From a checkpoint of a small mixture-of-experts model trained on Wikipedia: width 448, vocabulary 16384.
Below are experts of layer 3 (counted from 0) of a mixture-of-experts language model. Rows are named router (the router's row for the expert), gate (a neuron's input weights, with its number), up (a neuron's input weights, with its number) and show model dimensions 224-279. Each number is 50 + 12 x the weight over its row's rms, rounded and kept within 0 to 99.
After each expert's rows: a language model's description of what the expert responds to. This comes from a sample of Wikipedia text that the model never trained on.

# expert 45
router:43 60 50 39 65 44 24 38 52 44 42 60 66 64 33 43 36 63 58 42 31 49 64 63 63 41 52 64 50 50 37 54 46 39 55 59 63 62 64 28 36 64 66 55 55 32 38 43 36 64 65 60 46 58 54 65
gate0:78 52 41 52 34 41 51 42 55 64 52 48 56 31 70 46 72 26 36 69 66 41 27 41 40 53 43 34 50 37 35 47 67 67 39 81 36 56 37 58 44 46 55 42 53 56 38 52 41 36 65 39 47 60 43 44
up0:75 37 64 63 42 58 55 49 51 51 57 43 59 16 71 50 54 63 49 42 57 39 44 39 42 54 42 35 43 55 36 45 66 78 50 63 37 32 43 55 34 35 50 44 50 52 41 63 45 37 51 76 41 68 55 27
gate1:39 63 44 47 43 50 74 50 51 50 51 42 33 38 62 38 57 28 29 62 33 56 63 16 40 33 59 61 28 43 63 58 55 51 52 28 70 49 51 50 66 45 42 49 30 59 42 49 53 48 64 21 51 45 57 45
up1:50 52 57 63 58 48 60 60 39 47 51 57 41 21 56 47 38 42 47 43 46 67 25 25 39 52 67 50 55 55 71 47 75 41 33 23 38 57 33 61 59 53 57 47 44 72 54 57 62 51 47 41 54 51 44 42
gate2:63 51 51 11 47 47 49 64 47 59 48 40 37 33 55 32 58 24 50 56 60 70 47 35 45 56 62 46 55 51 51 34 54 54 44 38 52 50 29 53 48 51 40 46 69 51 50 52 67 45 47 30 40 58 66 38
up2:44 53 42 45 34 46 48 57 58 67 26 60 54 31 49 69 69 34 69 60 73 51 43 49 27 76 52 39 57 52 59 47 56 39 47 53 48 46 34 42 54 68 50 72 57 59 71 56 65 62 59 37 56 42 38 43
gate3:54 39 52 47 52 47 58 48 58 54 39 45 53 71 30 58 62 57 66 37 39 53 62 52 42 84 62 56 64 56 51 64 61 61 47 44 61 60 35 25 59 62 46 63 51 57 45 47 62 29 53 69 55 49 39 51
up3:45 55 57 61 33 55 55 49 29 60 57 47 45 48 51 56 42 44 47 54 45 52 32 47 38 79 34 53 03 33 73 58 59 61 31 44 38 50 28 34 53 67 45 62 70 52 44 34 51 58 67 48 45 45 63 53
gate4:71 59 50 51 48 42 43 55 39 47 54 51 52 32 57 29 52 16 46 62 44 26 39 41 64 74 50 47 50 59 52 56 34 46 59 58 53 41 48 37 42 61 48 67 64 52 51 56 57 51 53 55 54 33 54 48
up4:46 46 56 73 43 39 62 55 52 50 48 33 40 31 45 42 41 43 40 42 67 63 48 37 27 64 18 48 42 52 43 52 52 56 26 46 33 29 42 49 62 40 49 54 55 48 33 59 82 34 47 39 37 55 31 66
gate5:37 57 37 38 69 55 51 59 61 60 58 76 63 30 41 59 62 42 62 37 43 50 54 44 59 43 59 52 49 46 46 54 61 50 44 59 58 66 32 59 59 36 66 51 50 35 18 40 26 69 65 50 48 48 34 28
up5:58 57 43 40 39 44 63 66 51 39 55 05 60 44 65 35 57 61 70 51 37 43 38 51 58 44 43 66 48 56 46 39 54 43 37 44 34 40 42 62 43 47 42 56 41 68 43 67 70 48 25 61 31 52 55 53
gate6:57 44 36 44 51 42 61 58 59 42 40 41 57 03 60 56 33 55 56 54 48 41 55 25 55 48 51 61 36 62 43 48 49 76 49 63 46 42 41 51 51 48 53 41 47 47 56 50 73 46 57 43 56 42 76 56
up6:67 33 31 73 51 36 60 45 48 63 41 56 23 36 49 48 69 43 52 47 56 54 33 49 55 60 42 52 53 42 30 49 50 60 55 41 35 73 39 43 61 50 41 61 49 61 64 46 51 57 56 32 47 69 38 70
gate7:60 58 30 55 44 38 53 39 53 43 34 42 54 42 72 52 44 13 58 53 52 62 41 52 51 60 58 46 53 65 38 44 13 63 47 46 53 48 60 44 31 71 40 47 49 50 37 49 63 59 26 40 41 60 57 38
up7:33 39 56 62 64 41 71 48 42 37 36 29 46 32 36 53 78 69 45 45 30 50 42 62 70 57 63 56 64 41 41 41 76 43 45 25 69 34 50 41 59 57 46 51 40 61 23 56 47 42 56 47 70 44 55 24
gate8:61 55 22 54 57 43 46 66 56 56 48 38 43 47 47 55 42 83 31 46 49 60 46 53 50 46 33 69 89 55 72 57 36 89 48 55 64 57 35 46 57 28 60 46 43 59 56 41 53 30 57 38 49 53 28 47
up8:41 32 39 52 62 42 41 55 38 53 48 49 29 45 27 80 53 55 48 37 57 43 42 30 46 67 49 46 70 68 30 55 42 75 49 60 57 56 25 34 59 40 76 61 48 32 73 53 69 29 40 20 60 26 36 43
What it handles: Table separators, numbers followed by a space, and prepositions like of, in, by in tables and prose, such as 430 families, portrayal of.

# expert 4
router:48 55 44 39 62 40 30 36 59 44 41 45 64 60 36 31 47 57 52 45 31 55 64 61 64 35 52 60 44 53 35 52 46 37 50 66 62 63 61 38 32 64 61 56 63 38 44 41 39 72 59 62 48 56 52 69
gate0:52 43 60 45 50 45 41 65 59 67 37 51 38 63 71 50 70 25 78 54 31 49 56 41 40 47 29 54 52 43 41 66 36 58 71 55 48 76 52 28 41 30 52 56 12 37 39 62 64 62 48 46 38 56 47 52
up0:62 51 46 60 30 45 42 65 45 65 34 46 30 49 67 60 64 08 80 66 52 40 46 39 38 43 49 45 48 40 39 40 41 70 64 52 46 50 45 31 52 59 54 45 25 49 41 77 58 58 43 57 48 51 45 34
gate1:60 51 44 52 43 43 52 41 60 52 50 34 61 32 60 39 37 43 54 38 44 49 62 45 30 57 46 26 50 49 63 43 69 47 44 49 43 44 39 42 34 51 44 33 40 65 57 45 51 49 53 41 47 29 66 35
up1:35 39 34 65 26 42 58 62 36 54 66 48 56 37 55 70 44 22 57 30 43 34 55 55 51 67 46 44 71 54 49 45 44 37 54 29 54 61 48 41 26 41 39 49 35 64 44 50 48 30 45 54 56 36 57 39
gate2:61 52 35 38 53 38 56 67 77 45 59 50 38 63 40 51 67 51 26 38 41 59 42 49 44 44 57 42 41 35 48 42 79 45 47 30 53 27 31 54 46 64 42 40 40 52 57 49 49 49 61 47 50 50 44 60
up2:51 55 45 58 29 23 36 65 60 42 54 39 40 59 41 51 67 57 36 34 50 53 29 43 45 63 62 64 30 41 51 55 65 38 41 53 33 43 29 67 66 39 21 46 52 67 57 68 49 36 63 57 43 59 45 56
gate3:54 31 48 65 66 37 53 30 53 36 62 48 54 41 45 77 68 45 75 25 43 37 37 68 50 59 55 39 59 51 46 47 44 46 52 58 50 50 18 67 67 41 43 40 67 61 56 56 42 58 26 62 47 59 41 63
up3:49 46 33 55 59 41 63 31 82 29 44 36 53 38 62 66 68 36 40 45 38 50 41 39 57 37 61 49 36 58 64 42 36 69 27 19 50 40 56 62 58 46 60 33 41 61 75 35 46 54 48 69 50 58 49 39
gate4:77 48 43 55 32 73 64 27 53 69 76 75 53 64 80 56 35 50 48 49 56 37 45 77 38 63 60 52 63 55 65 51 50 32 43 46 45 41 51 60 53 45 40 55 45 20 52 34 59 31 68 50 42 43 50 62
up4:59 55 52 50 31 46 43 61 42 67 58 80 60 52 63 66 13 45 42 72 65 51 54 70 48 57 53 45 55 31 66 43 56 39 42 25 48 44 75 67 42 37 59 44 59 51 40 26 52 38 39 54 33 55 61 60
gate5:53 43 44 67 45 28 57 51 47 43 61 50 36 66 64 33 47 42 71 62 47 38 18 53 57 60 47 75 46 53 43 67 69 33 61 42 67 65 41 54 39 43 40 54 52 61 58 53 45 43 56 58 46 44 52 25
up5:40 37 33 38 54 43 28 60 52 38 35 51 34 72 69 31 32 51 60 50 59 44 27 37 46 56 54 51 46 22 56 60 61 47 45 50 59 55 42 65 39 42 33 50 46 65 36 50 43 26 60 61 52 46 62 30
gate6:62 30 49 35 58 32 49 47 52 33 58 64 37 59 38 45 55 49 44 42 44 65 46 62 43 46 37 48 58 47 63 55 47 50 46 64 53 44 60 36 60 62 50 43 59 71 39 58 48 46 59 36 37 65 58 51
up6:56 41 40 30 57 44 36 11 59 44 56 64 39 74 55 49 59 47 52 42 43 46 54 50 48 44 51 50 68 38 58 62 43 35 52 61 59 47 81 34 53 39 62 50 64 72 31 45 58 51 49 43 52 57 48 66
gate7:37 44 43 17 56 48 45 49 27 55 52 51 76 77 42 61 56 47 62 59 53 59 41 67 47 57 52 49 57 23 38 51 54 42 65 51 45 35 41 64 50 76 35 44 50 92 38 60 71 36 68 74 44 55 45 57
up7:42 62 49 38 55 56 57 69 38 62 38 43 61 68 35 60 69 59 58 42 52 65 47 59 31 61 72 55 63 50 47 37 51 60 65 47 40 54 32 49 38 62 20 55 43 54 38 65 51 63 70 65 42 48 39 68
gate8:57 61 62 45 66 35 69 48 51 61 64 42 45 36 58 29 51 48 55 31 63 56 32 37 35 66 54 44 83 52 57 57 52 31 50 45 43 61 45 60 53 56 56 72 50 61 31 43 25 64 49 42 49 76 43 56
up8:59 66 57 44 55 35 52 55 38 50 48 36 31 52 60 42 55 41 47 37 48 34 27 45 33 55 28 41 56 52 40 66 48 43 46 57 46 40 40 59 39 44 74 54 37 49 36 63 30 56 45 47 66 60 60 47
What it handles: Single letters and short pieces in infobox fields and foreign scripts, plus words like no and they, such as Di-y-ala, Hebrew bytes, Georgian letters.

# expert 22
router:47 61 55 57 54 43 52 54 39 52 46 73 59 42 39 36 51 39 47 45 49 37 65 68 81 48 51 43 47 53 45 68 63 51 56 42 25 63 44 40 48 40 76 58 38 26 68 55 32 54 32 48 45 42 41 36
gate0:67 59 35 78 41 49 54 39 45 52 54 62 48 46 44 54 35 56 55 43 57 33 59 46 41 29 46 63 46 64 58 41 16 68 70 47 56 67 59 75 48 46 53 59 59 53 56 38 45 33 38 76 43 79 47 45
up0:47 41 49 54 38 58 39 56 45 55 43 59 46 30 53 52 53 69 71 61 54 44 50 37 42 41 59 71 58 66 52 38 31 60 49 51 48 58 52 70 63 37 35 49 56 48 83 50 54 29 25 67 56 61 55 44
gate1:58 52 61 42 42 60 50 68 74 52 42 57 62 36 80 40 54 61 74 43 33 52 28 63 54 43 43 55 65 61 46 55 51 63 42 58 64 55 29 50 31 55 50 65 54 49 47 52 48 41 51 41 46 38 37 37
up1:47 48 39 51 56 56 35 60 59 37 35 57 70 56 76 42 56 48 67 56 45 76 27 60 35 42 56 43 42 58 42 39 50 73 32 47 48 48 36 58 33 35 57 53 60 42 51 42 39 43 55 44 47 57 37 49
gate2:60 27 35 50 40 70 47 67 39 35 42 35 46 30 51 69 70 49 38 34 40 81 51 46 40 85 53 47 61 52 74 49 59 46 44 39 42 44 55 58 50 69 73 50 57 36 44 51 53 64 43 62 46 50 22 50
up2:71 52 44 69 39 52 60 73 36 39 58 19 44 29 46 64 83 40 46 34 42 83 41 54 45 71 48 46 52 57 56 60 57 48 47 55 46 51 54 57 62 60 64 47 56 41 45 65 63 49 40 55 46 47 08 54
gate3:53 58 38 46 32 40 68 64 42 41 56 43 48 41 66 47 44 56 70 69 48 35 52 59 45 47 47 56 56 38 46 58 49 61 68 61 39 36 27 73 59 45 27 57 45 59 45 20 45 53 54 51 72 51 37 41
up3:58 58 43 47 40 36 46 65 53 45 66 49 52 47 57 58 60 41 57 75 43 37 62 68 40 44 73 58 51 33 43 52 43 49 63 50 40 57 40 59 54 50 35 63 45 41 40 34 40 51 60 63 60 68 52 47
gate4:58 46 50 51 56 32 44 61 39 50 66 37 56 69 49 52 75 41 33 68 44 57 29 56 59 62 65 56 52 53 36 59 35 55 35 56 57 48 57 71 48 64 41 42 58 50 55 50 47 61 40 33 54 53 54 54
up4:55 61 44 40 52 53 39 71 36 46 64 31 49 99 37 56 64 58 31 66 38 49 33 37 54 67 66 47 57 51 55 47 45 76 42 54 59 37 38 50 66 62 42 49 61 57 49 49 54 73 40 35 56 50 37 56
gate5:69 40 39 32 23 52 60 56 57 34 60 26 61 42 49 73 58 58 58 59 38 44 75 56 27 61 55 44 42 50 27 64 71 67 61 30 57 37 53 66 67 55 66 51 27 26 50 48 66 55 53 60 25 45 52 64
up5:44 44 47 13 28 47 68 64 52 67 67 43 51 51 31 66 52 52 62 55 31 41 46 53 33 75 40 60 62 56 56 53 68 35 55 28 52 39 51 62 46 50 57 56 38 32 38 54 67 66 45 64 13 46 50 61
gate6:43 51 66 21 51 45 37 76 31 67 62 54 41 70 34 72 47 52 67 47 56 55 48 54 38 64 46 46 39 49 76 55 46 33 77 44 59 50 61 64 41 45 31 32 50 48 57 51 59 57 65 50 50 40 47 72
up6:55 57 55 40 44 43 35 69 49 60 58 68 32 68 55 60 36 53 53 37 38 46 83 54 49 54 50 29 33 41 68 30 44 52 57 51 58 67 73 42 57 52 41 47 57 60 49 57 64 45 61 74 50 67 49 43
gate7:55 56 36 50 66 46 54 65 47 38 52 37 36 49 39 47 43 40 49 59 57 65 45 46 53 48 62 28 45 43 61 46 32 27 25 79 75 57 46 43 29 75 31 59 39 33 47 66 60 49 65 74 58 38 48 64
up7:57 63 21 45 50 51 67 53 36 40 70 39 55 55 55 48 34 49 67 58 41 51 80 48 68 34 51 36 47 48 58 35 37 63 36 63 64 50 30 53 36 65 54 56 49 31 42 65 68 61 57 57 68 48 53 49
gate8:51 63 39 63 53 71 51 33 31 66 68 60 42 33 63 68 51 39 62 59 44 40 52 39 59 68 59 44 77 53 63 52 58 62 61 41 40 46 36 59 47 41 65 67 33 58 48 46 37 46 52 49 63 28 51 39
up8:60 40 50 64 50 53 57 36 47 67 54 59 55 22 65 65 59 35 57 50 52 45 27 31 64 43 46 43 59 45 74 52 52 39 53 33 49 70 26 56 53 56 39 44 44 61 48 40 47 50 51 34 59 31 63 64
What it handles: Broad catch-all of ordinary words, numbers and table pipes, strongest on approximation words like circa, around, due, related.

# expert 11
router:49 65 48 34 59 49 36 31 53 40 48 53 71 68 55 33 39 62 61 47 49 54 65 60 51 38 70 62 55 47 42 47 46 34 60 65 63 67 58 41 50 66 53 64 45 56 35 55 29 65 65 68 53 54 59 66
gate0:57 54 42 39 65 51 40 55 34 64 59 68 44 44 57 57 46 41 64 38 57 64 58 49 56 52 52 34 52 57 66 70 48 37 54 28 53 49 59 32 46 61 52 68 61 52 48 42 46 62 45 63 28 55 70 46
up0:40 57 52 43 71 39 55 46 35 51 50 57 50 47 52 60 51 43 53 46 57 63 71 49 46 70 62 47 37 44 58 73 46 62 58 49 66 52 47 31 53 57 68 70 58 47 52 46 50 55 48 51 35 44 54 58
gate1:64 36 30 42 49 41 55 53 45 29 37 51 45 48 46 35 52 66 41 53 58 35 44 46 27 36 55 47 42 52 38 42 24 59 52 30 53 37 50 32 73 55 47 35 28 71 44 53 44 61 46 66 49 41 41 48
up1:59 39 37 45 60 40 36 57 34 47 44 36 49 18 57 46 46 53 51 51 55 45 30 44 27 48 54 38 40 63 52 45 25 42 47 53 37 52 62 59 58 22 60 35 32 44 56 53 33 70 71 38 47 51 27 65
gate2:36 52 54 62 66 54 47 32 55 46 55 52 54 37 51 24 51 66 64 55 73 44 47 52 49 52 41 53 52 47 55 39 41 56 47 76 46 93 57 73 35 45 49 51 43 69 52 48 50 64 26 20 51 42 63 29
up2:38 46 67 51 73 66 50 51 66 35 36 67 41 35 61 40 50 77 66 69 62 30 37 43 33 65 37 45 39 56 58 31 58 74 29 69 48 61 38 81 33 58 45 57 37 56 53 48 59 65 54 44 52 56 77 36
gate3:48 53 17 46 66 34 42 33 41 33 39 36 47 71 58 32 34 44 70 38 51 50 42 58 21 51 21 53 40 38 22 61 40 45 34 65 58 70 75 58 45 47 72 63 68 57 48 55 52 42 60 69 41 44 50 52
up3:54 46 28 55 66 37 45 58 37 29 42 46 49 58 50 40 55 46 66 40 65 68 33 53 41 62 49 47 59 30 40 43 24 48 55 43 49 71 53 59 46 45 65 52 50 56 49 55 52 55 46 64 39 41 56 56
gate4:62 61 39 47 51 53 45 66 42 41 58 50 30 60 73 62 54 58 53 56 65 67 50 52 45 50 60 45 60 49 49 34 42 65 53 36 63 56 26 46 41 42 77 67 43 41 39 55 62 60 20 74 73 59 53 56
up4:51 53 28 65 62 45 48 65 53 50 47 65 49 45 64 55 66 40 58 55 52 57 55 35 37 39 26 54 49 29 58 53 36 63 58 32 47 28 36 40 42 48 74 53 54 47 44 49 66 68 41 78 78 52 45 67
gate5:50 70 40 40 60 31 42 50 65 42 50 71 64 66 48 71 55 67 43 61 40 63 49 42 53 51 43 52 50 51 42 49 62 40 54 62 53 59 52 59 55 48 68 53 49 54 57 51 37 36 56 41 28 57 33 34
up5:54 71 34 28 68 58 37 44 50 38 47 51 42 78 43 69 36 86 50 71 60 54 44 54 60 24 50 57 55 53 45 70 53 44 57 63 51 67 56 64 57 61 58 65 54 42 58 49 38 45 61 51 28 48 28 50
gate6:56 45 62 57 54 71 65 56 64 52 56 37 39 36 34 36 38 57 47 67 32 39 69 63 39 63 52 33 60 45 34 71 66 65 40 26 55 44 61 27 65 43 53 60 44 38 64 38 59 34 20 35 53 48 63 52
up6:46 54 48 60 61 45 43 53 16 41 50 34 61 39 79 62 57 30 46 53 48 67 44 65 34 65 61 29 36 61 49 47 34 45 52 43 54 40 37 61 39 53 57 29 61 40 48 57 48 58 48 29 46 52 44 35
gate7:59 44 45 50 44 27 34 49 44 57 50 66 53 64 64 36 58 60 39 48 34 49 52 64 40 73 48 47 44 53 62 53 58 55 46 40 55 59 65 50 61 59 41 72 26 56 53 36 61 60 63 53 54 51 41 49
up7:38 70 64 38 53 38 36 65 54 50 58 57 73 68 57 52 67 31 37 63 40 38 32 49 53 45 48 47 30 36 47 60 64 49 52 43 37 47 38 62 53 58 40 54 45 45 53 55 88 28 42 33 54 59 62 63
gate8:42 51 69 52 52 36 45 51 47 37 51 24 40 35 43 47 38 74 56 52 75 57 50 45 55 49 65 41 59 41 20 74 55 24 69 51 65 44 32 34 49 40 62 28 44 44 54 41 72 60 55 40 55 60 42 60
up8:28 52 53 43 27 36 41 44 42 38 64 51 25 41 47 41 61 55 79 45 60 55 68 52 48 53 29 65 47 55 53 50 52 27 55 53 43 79 54 42 56 68 61 35 50 49 47 52 45 40 45 44 37 45 52 33
What it handles: First names and proper-name starts in lists, credits and citations, such as Michael, Barry, Henry, Los (Angeles), Connecticut, Spanish.

# expert 37
router:43 58 51 40 64 51 26 37 55 38 34 53 70 66 41 38 36 67 60 41 39 49 62 63 61 38 57 57 48 44 40 54 38 39 56 57 60 60 62 31 26 63 65 59 53 33 41 44 39 71 67 62 48 62 55 68
gate0:24 50 58 53 59 52 54 33 39 42 70 35 42 67 58 51 49 52 65 66 62 37 49 22 48 88 75 54 66 46 31 45 45 58 54 34 46 53 53 81 50 44 49 40 38 61 43 53 45 51 35 38 34 59 38 35
up0:50 43 42 46 49 35 48 59 43 54 34 52 44 54 56 44 44 53 31 44 49 55 60 51 47 55 45 70 53 49 62 46 44 70 66 47 61 48 42 63 58 50 71 62 57 47 46 41 19 54 48 62 52 46 65 43
gate1:61 59 54 63 46 52 51 35 52 54 54 76 38 48 56 46 82 48 60 67 48 59 49 43 51 58 59 56 63 45 40 43 37 99 55 71 51 41 13 45 78 38 45 62 51 49 37 50 56 63 37 55 64 51 55 54
up1:48 32 48 78 35 47 66 58 70 59 54 65 45 31 42 67 89 65 25 64 51 68 47 48 51 41 59 43 33 30 57 50 44 76 42 55 54 59 35 66 54 63 50 43 42 56 41 38 33 45 49 53 44 55 61 57
gate2:71 35 65 55 25 57 71 61 56 47 30 34 55 25 58 46 46 31 50 40 71 62 42 48 34 55 60 62 63 53 62 65 49 37 40 53 36 49 69 50 58 45 36 44 52 35 57 50 44 54 55 52 56 48 31 52
up2:43 62 57 53 57 42 54 53 46 31 65 60 62 39 76 33 47 39 35 45 69 45 34 46 53 56 36 64 43 53 67 64 33 64 48 49 35 39 65 40 56 65 42 30 46 37 52 63 50 53 47 24 32 53 48 48
gate3:48 48 64 46 38 56 69 58 63 27 66 66 46 52 60 70 51 76 52 33 58 52 56 44 50 65 53 55 47 59 58 50 44 50 73 38 48 43 50 58 60 62 43 51 62 42 46 45 36 46 44 44 35 42 46 46
up3:54 29 60 47 66 47 38 45 51 38 35 40 59 31 42 43 39 62 59 71 52 52 35 52 44 61 41 42 57 40 33 42 56 39 64 61 44 38 65 52 46 38 52 57 35 63 53 42 50 37 72 60 17 53 68 41
gate4:42 62 43 35 41 79 38 67 70 64 61 55 50 43 52 45 44 55 52 47 46 40 45 53 52 49 67 60 41 73 65 59 52 72 54 40 51 76 46 52 50 57 56 47 41 49 20 55 49 44 46 35 44 42 58 32
up4:54 67 59 40 52 32 64 65 61 66 44 60 43 46 67 65 66 50 36 50 60 45 48 62 36 56 50 61 68 44 45 39 59 73 45 41 50 63 46 58 46 41 49 36 44 58 46 48 36 69 37 58 48 45 50 38
gate5:41 66 68 59 32 32 43 54 35 60 37 46 42 20 47 49 63 73 44 58 51 43 34 41 65 47 64 26 71 48 51 39 69 67 49 58 69 34 47 33 37 44 62 38 45 52 41 53 76 43 47 47 50 54 51 52
up5:42 44 61 59 43 50 47 69 30 46 38 66 29 45 40 53 49 67 49 49 53 45 42 42 42 75 50 61 55 45 64 69 54 69 37 49 48 44 40 58 43 33 78 52 30 55 49 34 75 45 39 52 71 60 37 51
gate6:47 59 48 33 52 33 36 71 25 51 36 46 32 30 50 26 41 54 36 43 61 38 56 52 49 63 50 54 67 46 69 38 50 67 48 54 70 62 47 52 46 50 69 41 43 52 43 62 49 72 40 64 57 37 54 76
up6:44 61 33 52 38 44 61 65 36 72 34 36 34 48 61 36 47 45 41 57 62 47 62 45 43 56 44 48 57 72 64 48 32 37 51 46 55 42 54 49 49 41 42 51 59 46 51 46 66 61 51 63 51 55 77 63
gate7:53 54 52 56 33 59 46 56 61 50 44 54 47 67 60 51 39 50 48 64 53 53 31 44 43 76 39 51 43 40 36 52 61 35 44 58 43 56 50 74 68 45 69 39 46 46 52 35 57 46 42 51 81 35 54 31
up7:42 52 46 53 47 43 47 44 63 67 44 45 60 52 34 58 30 30 48 46 42 52 54 65 48 45 75 53 54 69 36 58 55 54 38 53 58 49 37 73 54 68 32 54 53 62 23 40 50 44 38 57 54 43 65 44
gate8:49 37 58 44 49 57 66 40 63 49 61 38 38 57 53 64 60 34 54 62 47 49 43 65 55 46 51 26 33 55 43 54 50 73 52 36 62 42 85 47 56 48 43 51 57 69 57 65 49 57 51 55 42 45 82 46
up8:49 42 53 43 37 22 62 46 31 67 47 58 50 46 48 53 74 32 39 60 47 30 41 55 42 59 47 42 30 70 62 55 42 69 63 60 58 37 76 64 46 50 52 51 48 57 52 82 45 55 43 61 49 48 63 38
What it handles: Initial word pieces and prefixes in mixed prose and lists, such as An-atomic, is-omorphism, dis-com-fort, after-life.

# expert 1
router:55 31 40 44 53 34 64 43 66 38 52 64 60 66 31 31 46 52 55 70 24 53 64 60 59 40 43 56 48 41 25 62 30 38 46 52 48 63 65 47 46 59 62 45 68 40 41 31 38 55 50 62 46 74 36 55
gate0:43 32 48 37 64 64 29 45 34 42 70 52 41 23 37 30 90 48 36 50 50 54 50 55 49 63 49 42 47 59 68 21 29 57 47 65 44 63 54 45 36 76 36 41 50 47 56 51 67 51 54 34 44 35 37 51
up0:47 48 40 46 56 34 55 60 48 49 51 66 32 38 57 31 64 37 46 57 63 58 17 44 40 65 51 47 50 67 57 68 30 88 54 44 62 45 47 50 55 57 26 28 56 62 49 42 74 41 52 48 55 48 42 57
gate1:67 51 40 38 58 70 50 43 57 47 46 51 57 61 44 58 62 50 64 49 26 50 70 32 55 56 49 62 61 58 45 65 39 48 34 46 48 52 29 49 52 49 52 42 54 54 45 67 43 75 30 57 46 62 51 59
up1:39 56 35 57 43 33 52 50 46 46 49 56 42 00 49 48 63 43 53 61 59 50 57 34 28 64 69 44 47 45 49 57 47 57 45 47 39 51 16 65 58 49 42 33 53 65 36 41 45 41 49 46 52 61 26 41
gate2:66 82 35 32 39 35 47 39 57 56 38 60 52 50 36 56 66 58 48 56 38 49 67 72 31 52 59 32 37 39 36 64 45 40 31 47 46 39 56 45 37 63 46 57 56 41 45 53 39 47 38 54 27 69 94 65
up2:51 64 48 46 41 32 53 46 56 41 37 64 51 46 50 65 69 45 82 57 39 46 52 54 18 57 60 45 61 43 49 33 49 46 50 46 48 48 59 55 38 55 40 66 62 48 57 51 56 55 54 70 28 52 69 62
gate3:42 47 46 76 64 33 41 45 62 40 59 49 50 40 64 61 49 45 32 71 55 33 37 52 56 61 53 48 40 38 58 59 34 64 46 39 54 66 48 50 41 39 53 55 50 66 78 48 52 55 58 31 54 47 42 30
up3:60 55 42 64 55 49 45 68 52 37 83 50 54 63 38 62 60 51 60 59 52 29 22 55 47 64 55 50 33 33 76 57 39 64 52 40 51 44 45 45 54 24 38 63 43 56 57 66 45 21 48 40 75 37 37 29
gate4:22 55 52 50 26 46 60 61 56 45 27 67 44 57 59 61 54 47 67 53 41 69 54 56 54 58 43 36 49 53 44 83 51 40 47 39 54 44 75 30 67 56 46 56 49 56 30 38 58 56 78 41 59 39 54 40
up4:57 72 57 59 37 73 47 31 50 53 56 46 60 52 48 49 49 54 40 50 44 40 58 43 45 67 60 40 53 60 46 44 75 32 49 51 29 61 37 64 51 43 38 57 60 47 60 55 75 55 68 30 57 45 49 56
gate5:55 44 47 37 54 38 67 45 51 53 35 56 40 59 47 56 76 29 58 70 32 24 50 56 45 34 57 39 61 66 43 50 50 44 57 54 68 35 56 60 48 54 55 57 49 64 52 56 23 53 68 50 64 59 61 43
up5:61 47 51 42 69 46 37 83 46 43 61 50 57 63 49 52 36 41 46 54 71 40 60 64 49 58 50 50 39 64 54 37 48 51 69 59 51 60 45 61 40 56 47 53 29 55 58 49 54 36 53 44 44 54 38 47
gate6:47 58 51 53 38 48 48 66 42 33 32 65 40 42 46 54 37 61 68 57 26 58 73 43 39 46 41 58 61 42 69 64 71 57 66 47 43 53 55 49 81 68 55 63 43 49 53 56 44 31 42 47 57 29 44 34
up6:48 45 53 50 47 48 53 69 60 50 30 41 46 38 36 35 51 73 29 67 31 37 64 35 39 47 41 72 51 52 42 66 52 51 68 58 52 56 65 40 67 64 57 61 35 54 64 29 43 47 36 62 51 31 44 39
gate7:40 43 47 52 65 66 41 61 61 47 62 67 42 31 43 58 48 46 36 66 56 36 57 65 35 51 48 33 41 53 29 45 53 58 71 46 44 58 33 41 55 39 59 38 40 63 38 39 36 48 41 49 56 54 51 17
up7:55 44 55 65 52 73 54 47 64 72 48 63 39 22 38 79 71 35 55 62 42 43 47 80 31 54 46 50 48 30 37 43 62 53 33 49 46 58 24 47 75 40 60 39 45 68 35 60 52 44 33 36 54 75 56 27
gate8:57 66 44 53 29 48 48 69 44 50 64 62 52 83 66 49 53 55 76 65 43 67 65 53 39 83 54 66 46 73 60 63 46 65 35 31 49 50 65 46 67 26 57 57 59 65 34 53 56 54 52 55 43 47 43 30
up8:43 59 41 68 33 55 63 58 65 34 55 49 48 46 53 58 60 53 60 60 65 55 28 39 48 70 53 45 65 66 67 51 53 75 53 54 44 41 77 50 55 38 52 56 56 55 51 45 28 56 45 47 47 61 68 47
What it handles: Heading equals signs, list dashes and paragraph breaks at line starts, plus common articles and verbs like the, a, is.